config.toml
num_hidden_layers = 8
hidden_size = 128
n_experts = 96
experts_per_token = 4
d_expert = 64
d_shared_expert = 64
hidden_act = "swiglu"
moe_layers = [0, 1, 2, 3, 4, 5, 6, 7]
router_score = "softmax"
normalize_top_k = true
routed_scale = 2.5
balance_loss = 0.0078
balance_bias = false
router_bias = true
init_std_router = 0.0335
lr_router = 0.000456
vocab_size = 15857
norm = "rmsnorm"
norm_eps = 1e-05
tie_word_embeddings = false
optimizer = "muon_variant"
learning_rate = 0.0112
beta1 = 0.95
batch_tokens = 131072
max_seq_len = 512
train_tokens = 505700000
max_steps = 3859
dataset = "wikipedia_en"
Below are experts of layer 4 (counted from 0) of a mixture-of-experts language model. Rows are named router (the router's row for the expert), gate (a neuron's input weights, with its number), up (a neuron's input weights, with its number), down (a neuron's output weights, with its number) and show model dimensions 0-127. Each number is 128 + 24 x the weight over its row's rms, rounded and kept within 0 to 255. Numbers have three digits each.
Before each expert's rows: "comes before" lists some tokens at least twice as common just after its tokens as in all text. This comes from a sample of Wikipedia text that the model never trained on. Tokens count by the router's weight.

# expert 87
comes before: " | ", ".", "–", " |", ",", "; "
router:158120133089103115127154166121098103131123098097145111158128168157158118141109103083160146107117159092144151185102135149107152118116123157173139135106093146136124139109163144129108166121144105138134116112147104135109130142125107128127108127111111127159147098129076101097152153157163121111142181140095165142094105116105106158115152135161125170141128134111166139183112134088089109112113
gate0:168085152074107142157179127125153110125127106149144106064137133143186114113119148123106141139124143059113170135116135134127139141138181140129134120125124130136155148144146141117172122106106098144139111108129127105105126153116116151177146088119133107102162121117111128164134148104116113143151179140125164151140147109149133096107144080154090161101140165124135080127136151139129155128151
up0:110129097163122152137129146149132117101103086113148076125147130137130136114110129134149099115133121114180137160140130146121167135094121108134095098133115087128101170126134170145105160123124107066115160104136128150130144116101129167120131104090135154116130115090164145132124128106153120142107160095098193131173086134157076119115149182108122093089122153131093149141124096115132123115117
down0:129122157096124118078121200102155136151132124153139108122110167124111107139123127140128153110093116064149146096075133158159146167056150122105150133126118137125148173090135082135106117110076111121123148106112128111153163114084119156127155128128120142151163145156127124107129113127140164138128136156130124139144120115116185089156134117115123142147114157136144135148179112150134118118148
gate1:114128078129130094092152137112140122120138105149086120135127140134142125153127104085169084138123137136172168130127085179141114099137127125128141160135124148104144129163112123163149106128137135093139117138123167115140169137093163132139103119143097175151109111087107126093097159108097167137149124109058129095113107158145130149124137110113084088164137114128110162121101158097139146149147
up1:103111133138145116160110144135130151115150137114114100111141122110135146116110121119142074163090139133099144103166163081096158128155106127106151116145132140156106128121170130101194105176145087097152134091154148117151121143145088162083159147144132152128168152124133119104162127178141138119101152134141111111150116141179121109109135102120128169141142132087126177109166094149141131150136
down1:117156097093143098112116138125083059095154104097110120163143151160112150124114147113123121150125130097127138146139121107106132120175108127076122108103166077127132141136126120123126100134090158123105106094152160116140118122121123156112107162120110078158125108100134107161120181115140142113130093118138124152101157139091161133144131139119151111109081138125084156120105127174155071140140
gate2:106121114107106117121119085126164085137107131155158129111151143122122174124148131133134138165147160156149114132090129139156093130149104176156118104162115138125127088111084092161128122131195136143081132129136107119143122180152105113134134109167145109099138078130107086116150157158105150122137093106132131106156124138147124149159140196129119134076125124110115109106123154118122159160122
up2:088126143135109081138127099163137113172140146130105117140175121117123127134149109137135111129166177097187127098149085145159124155150146109164131106152109142096107112174138132124126129097160069132097094175119125142130143133094139169118140122109150128102111170134055135114102116150135125155105143106112146145102128136143111159126123140093155171103146116130137141146140114141099131080130
down2:087100135140143098131110117111128144132125139132174121133104114119077070171166121121117116124103166147136126160144099118133103146064129159136139099109137173128064131129108129103132109084146114178104138117119141112087111153099114117097117148127140093110187115138110129123156112150142169126131150128114086130139151136099133114149163138160154141131076140107147142110127090150118162133112
gate3:177134098126142094134140138153085120168137123151164114115176156168122165125129133151073122136130139121080144136128133136189145166137115132125109140127122105065099139101147102160171138137139078140169144079157132122177150120099145082135161135118118137123105160107140149132131143127103102170108154105096134147114109110116102103110136147140116110116144138144136111089104136118150151140120
up3:090118123140116114148108162150137153115109128157116167119103159119132135153128097127150129136185150101088095152127152101132064127127161137094129127126106149120103129075147119138125103159140115141102088131126129128119074131127107118137114147070141121103166099166142173143178134120118154127147103142119128154085124115129094158131164142152104148158129091144116187133112110170123150139104
down3:110115150137104124145136115136103120119114129126108153106128131105133081148131130091078100097095121093187144140084138087156094142204166147139088121105140111140054139133135107118136166171112103119118131139153146143149117121113139120115094148138115150128157097175117124136127130128108150144108093168086147096146122153124126143124157148127133139166144073140132153133130133133089117138101
gate4:117138099112173166143141160108139095133114121144086148108181134101162154125141140099170124122146123137141159129129140166143095152117172131138130147157115100143122088111138150151131089120150090146123128104125121076164155083125139180132106114126132131154118136136067083139136107133132147158137119105140094113117114120133092146052124137112142159100112152170122146133116143088113143147138
up4:121122123116166105127101107138084118134122135181090140115117120126159117119145127062106128106157117113126123129087143140147127105151182096111076102108121143109114146153123176120141114141145128136161113138112141099099115120145164136091124181145132136113117092151152165113163114096100111120149156119151076128095121168120151132105165111137104103151114155094123137173128121136103121193132
down4:122112143104151141124097184140138157108166137130120140119134140137166132141150125139174119115160121135105149110147063123156102123130136144104134133131115167142123092127123127133125077147142081177123124153107121142149138120137143141161105162094165184156099146123135128099093155118153120137154148094136101107114118092109113095108134075117138128192102088101132101142133144103115113107076

# expert 62
comes before: ".", ", ", " | ", "′", " |", "–"
router:103119124100111176145128149150090104122153125090110121138149124141082098126109100127132150180119125082130125142081131143118131134126146106153132135135101160113054146163118127140136165160103102110107104175136138095119126159114129099130104130136121099110131137094094114117175162092159100085130145149115116105134124132151142130148168155141082156141129125167146148161150129160092120162104
gate0:161114116122096130143141170140125124130164171144161129115160131093131134140117152143134139130118157142110141088148179095157094082104108167167163137143093162101106119115145073128113112146149109172141131127105138144126182139146114095107103055134124106167123100126129122156121153148108141134145109170106147099149075165126120111144101158118098141098122140114116156115127107124133122125104
up0:122111105086120151142130122153129118165113122146114090144102091155157142137165160133104172099133133115150059143125121126149118119130134108117077151137147111147114116098174127114108164130136122110096139148122125156083162138158125106140055103154123124151135112140152147127128152138083099125119067141114154114191084120114155104104150132129158137140119159127113153145114129131091127117163
down0:092102148163159104128134143111067117116096125120118138147107101154103121065101132139103137163099136044149149175124127148115134143158149161159102121116103159136110128128127128107079148137124139136095133143132095108175137144158125148140105139104164127057149121127130130124125134099116109130156130079129120158110105159164126122110156092147144137139158117122107113149150142124147121094152
gate1:104135146128109157178107113118130156086091129088154151118111196139113108128168118073140088111123134122156162132140162132148134087168167127107155139166112119122145132115153138142125108113091128134131105101086106096158107091113143154144120115106092118115089135099140120128134129120143135099095106142104157135169105102135082135135117120159125121085124125161145157144157094078151130133109
up1:161153107167136153175149104118139069101128096196162157126174094147151163151131127143144078122136158097127132111129118130156099148108118113114139131150083112123137108138124111116079117152138085128169125113131126115132131139130107191115140144159113098136122132127123146137150162135125093167099111143147112105143113118130142133149089162092119141106185161148092110142146131149117129136151
down1:152146142112145107087140058098140141140151123107106114123130103134112156096138134144109126105113131176124087121160162116105159114175164104130101137152140138153182131149108177102118128118088102100137154162098096112130095095145096172149128117133125115126153138129086124148091136148129143151126144131139155143084106149136084145125108088110101095107159142176153109109127106135138145132106
gate2:112124137129119148169099104190125112121163104090096129120132103088118083138148155125146184188169157140135122118109138130171137158133134137137142144143076145104120125133099160146172138124132147092089108168133150119122129106084089119195140085128106106110138171122132133121101145130159152136146144133122139133106118117139125161151091114120131129114125114129113119116154143168150172150145
up2:130099139092168121153139116114134133141142106129174137103125104146115179075153097149159132118142123134146109097152123136103189148163135085126130170131169113121155149082143116141099151105150138124166118147129171089101121122137127155145109107137150108144095087117160134122110127144099122132105159128146107111132157128109149145084073130102139164148089106182133119105124107147095146104125
down2:130087139112114115087112144133123112128135115106121124121107114138150156150088131133151120167155105139145115112100098108101151085144125110165136124150129117129151153135097129095138124107157159177092133151141143183182113111134156132176144111129138164076135131108149153143145112142090150117144129126147156095114153191142109137103143108077161090090153134117165142099164094148126107105134
gate3:118116147092113124134146146142163145143190154115136097142159101100128120122150137112143148126141169151143073108110147147151139135099112142112119120126133140158088182175124107099181121127160118126120114152137122165133096125174143093094114133166125103071133123100111130101143113170124130126156112145154152083143160144117142140133135091161100114164103150169113100163157125136121158150121
up3:115089139098098136166125113149140124182122127107089129172146140105102094137141127107120135143148124100128147113109146087151109110148079121131116112118137104137114177158111138128151158104119130132096120123109114126111166149084128136150111129113175147133100112134122108123158112137104153098165114155179116145138106122148086101133114148094129107087098134110164167154079087119120109196107
down3:128098126151113128105133141148130102125137138148124164091132127116118143094140173141134137165143069073139140097128128110113129147110140091117134099117150169134124099126149138180122145146137127112057137124127140128135114125099130149099145101125123145138104177100111130139169102157084146141072069155142133156153094120186118118167129120089180113110114150130100146127112119129113111145146
gate4:092106149165127092143101114129131123079160121100123083109144072161123137094157128136102169135125171179166129141157080113165117137105116117126072151127131133143121134148115145104090152103170072143107129103149142142128128104112148101123147105147129086090166089132120137135134112127131125140142106118126145095129141076130169134143118077157140118119120151116119165112155129150129107113117
up4:117077120180120118075157137106138121142170135135112132139152109142133096146106130101156091118170111151134126087105149156137114089146145119097125136165113111093134143078139097147113130103082158102119160121099139162136105109102120100118128111086134125118113140088134142100144144133126082103150122155111134138145195163155143148128143115120086117154140152171106128149135160146094109099114
down4:129126074135093172117143141096128134130153142085198127135137097131094157165124128133190153171119110154113139103126146150093154139141134106146131126144134152142128148167135112122125164135141122160088105116146133128149088113101148148156140113105151132122160069132108121073112142141183085132123145138149153112088122149132150107118152111130169130142106140154136153131124125110118101131072

# expert 94
comes before: "| ", "|", "-", "=", "- ", "The"
router:118153110149129100112095144128122173104106164152130131125092177113148173134116121168172153109120094118124069147175115096137118045104130106108148127139140133100174135122130126149141131131134124150105141158124172125118137103133128105112081105108154080155114133102152155095149116127136127130102104150118103118156110161120115141113093100155104160139102113129164114132160103149131094120122
gate0:055109122143111085163125152154143128137134123171098092116155140131134149096136164153100140139094078131101100139146127122135119118135177119076132114089138121101142175140089116137142112123113116119132133148110135155125112141135111134123148112102095111167109166095140131100110088151122140124103113112126119156160134120137124151169136090097201103139159133145087105107134129104092100107140
up0:133093085114118110122126155129124152133125168169142145136100124146122144101124148191162140112132126097152157121117118103113157122141109139136156087167130114095127125122085131195130105120178122141129102125121150158167098125164151151149134125122112101120112131151166161163102154122093143173128166117081151120124141156113160152128150165137115171124112149134133167102158136093127140145085
down0:130107124127108095157140119127130119110126073127149154095125152110121158114126146136142102134138173138159123099099139110131192144116115155109162117156112108134128150156120114150131135131145087184201116148091083155125174108142109129148142136111110160114126108143148127142108163138113128124136164163097108124112139072141162181124104158077137124144099148115145155128147121129126127083163
gate1:170170122113145117086131126138140136107117114160115089098096124160167068104103094146079124108125148072109131160146150132165128148124161185126121142111124139133071153145097102160130098161152147142093120158133091148127114113128115164123138134095103125144132181091148156117152163136148105120152114116146116159130116127125133144154154150143115128115120107148135129143109139127147148077091
up1:109164174132131128117111129140132117129139114134132067110147145129167100038100111108123118152113142169151158160144133104130120110134134102167131148103112119153104115099144125133105134131107125100133143132104126130111104137143136093117174149107097100147148051134172148097114127116114116104158135119169125108101148087154098114172182122134087126103132127109116164130135106153139125117130
down1:119178127125158080115140131140121162098121115172141108178108179145109097164136109163136154114112140151108135085092113102094131126127137134139139127128135090109113130141145153120192130140133136085112103087094139150142138128180122078104110147107152084142121145122109102129118140113151101142116110128105130145119138129111136120102118142116130115167094166067150131176138097089150098122127
gate2:104104088116133152115175140136096136124087123123125163084166151059167174127099151137097123097152131100176118162116149158134122097133116142174157072119121108146142127110136133166096137113130122130120149136082145114154095105122091146115139113106134155077095129186148146126115124097109147099105117098097126127094128150117150161126140106146125143145117115139114100142128136123146140118145
up2:176126103133105094115111114160133141112155087120116133169142116074126085084158120119118128132146127125127115081109120132176144126118127131118090075148132125131124103144148130085152119117095122118099150104131111120128134148128111106140133122168083129081133141152148085167149150131104105123135130127115111095157123139119110191154096167106124158133084128169142130075156105107135124091100
down2:189149117130169155069154170118132121123117170140139122115127136157106118136142141123110145124139146118133103132129103111098148145101147114171163160136093116145160181153137104134121132122139123138111117120123137139149111153089160083106124137122166099142113143143129077136159096179117174193129166114120126130136158103117121078163167138162130129158178138129131157106124132108136131137109
gate3:087110163129128148116103135108108123098115114117133107191147125097141119110120173093105078126172149126096143165116127155115124114108137125126128139134120164149125125091144149144129115142124143086122122143124113101175068073144088163116156098123099150129128147093113114174120133154121139117105104143140068151151149117090103112139120138142063129150147124138132157159142111104133113126085
up3:122086131108126143110134132132108152154129154129110100145146152182154101103115096168102142116130101123144154105063131131113127130172128087152163103147137140101139161110162144095093133143156069140129151136112127191121128154133100138151144139148135152124144122118116141133150119115136126164126134173104099183123140115116143121147067118128156159199115152146103135127115138107105156139136
down3:156147132135102116103124106114156177122123123164082123131163121122128133134142157115184125105117120139117137140145140141141103147150111102140146107130096068155120091133204151134162126108144174140141123123112134092117181130126130106126137089110098150124107142114130154105167154194117117152125112097140111097188130147096117148144148103114105159109137120107176103127150125139157103138126
gate4:099123111119120148161107126092141105090119107100117144103119163133110093126092100092122145143139151185102130125137107132124112118146096146132124132175118203131155175105124108119078112134137105127102167135146138122148121091108177126126152139150131142110109148144200138135100117116133135081123147108143119090114141155151102117120149121129117117139126125077099107124122106102111095062123
up4:172165149095135101139117087169134129107101105169092125169143150113152096078097121126135144139113105140111116128140149132091149127129130139109153142135111106155170127130133147138101099142122147121115135119140137172097123142156153105106087116112107134085141118197167116158128093126122120086155122140093115147097127156143104107141127115147141136080116120133129148113087176141129159110193
down4:146138090153184114123116149154170146128106093136186124178152118110104129164159116112148083114116127128089188087157099114140129156127122088152131141113143086101107083108113145123196075123132122150114142127150112134120147129131119131133144121100106131136136116140169092132125161130121125111113110125112168109109129137126146181145146124154140124110137152139119145148105146183153162121121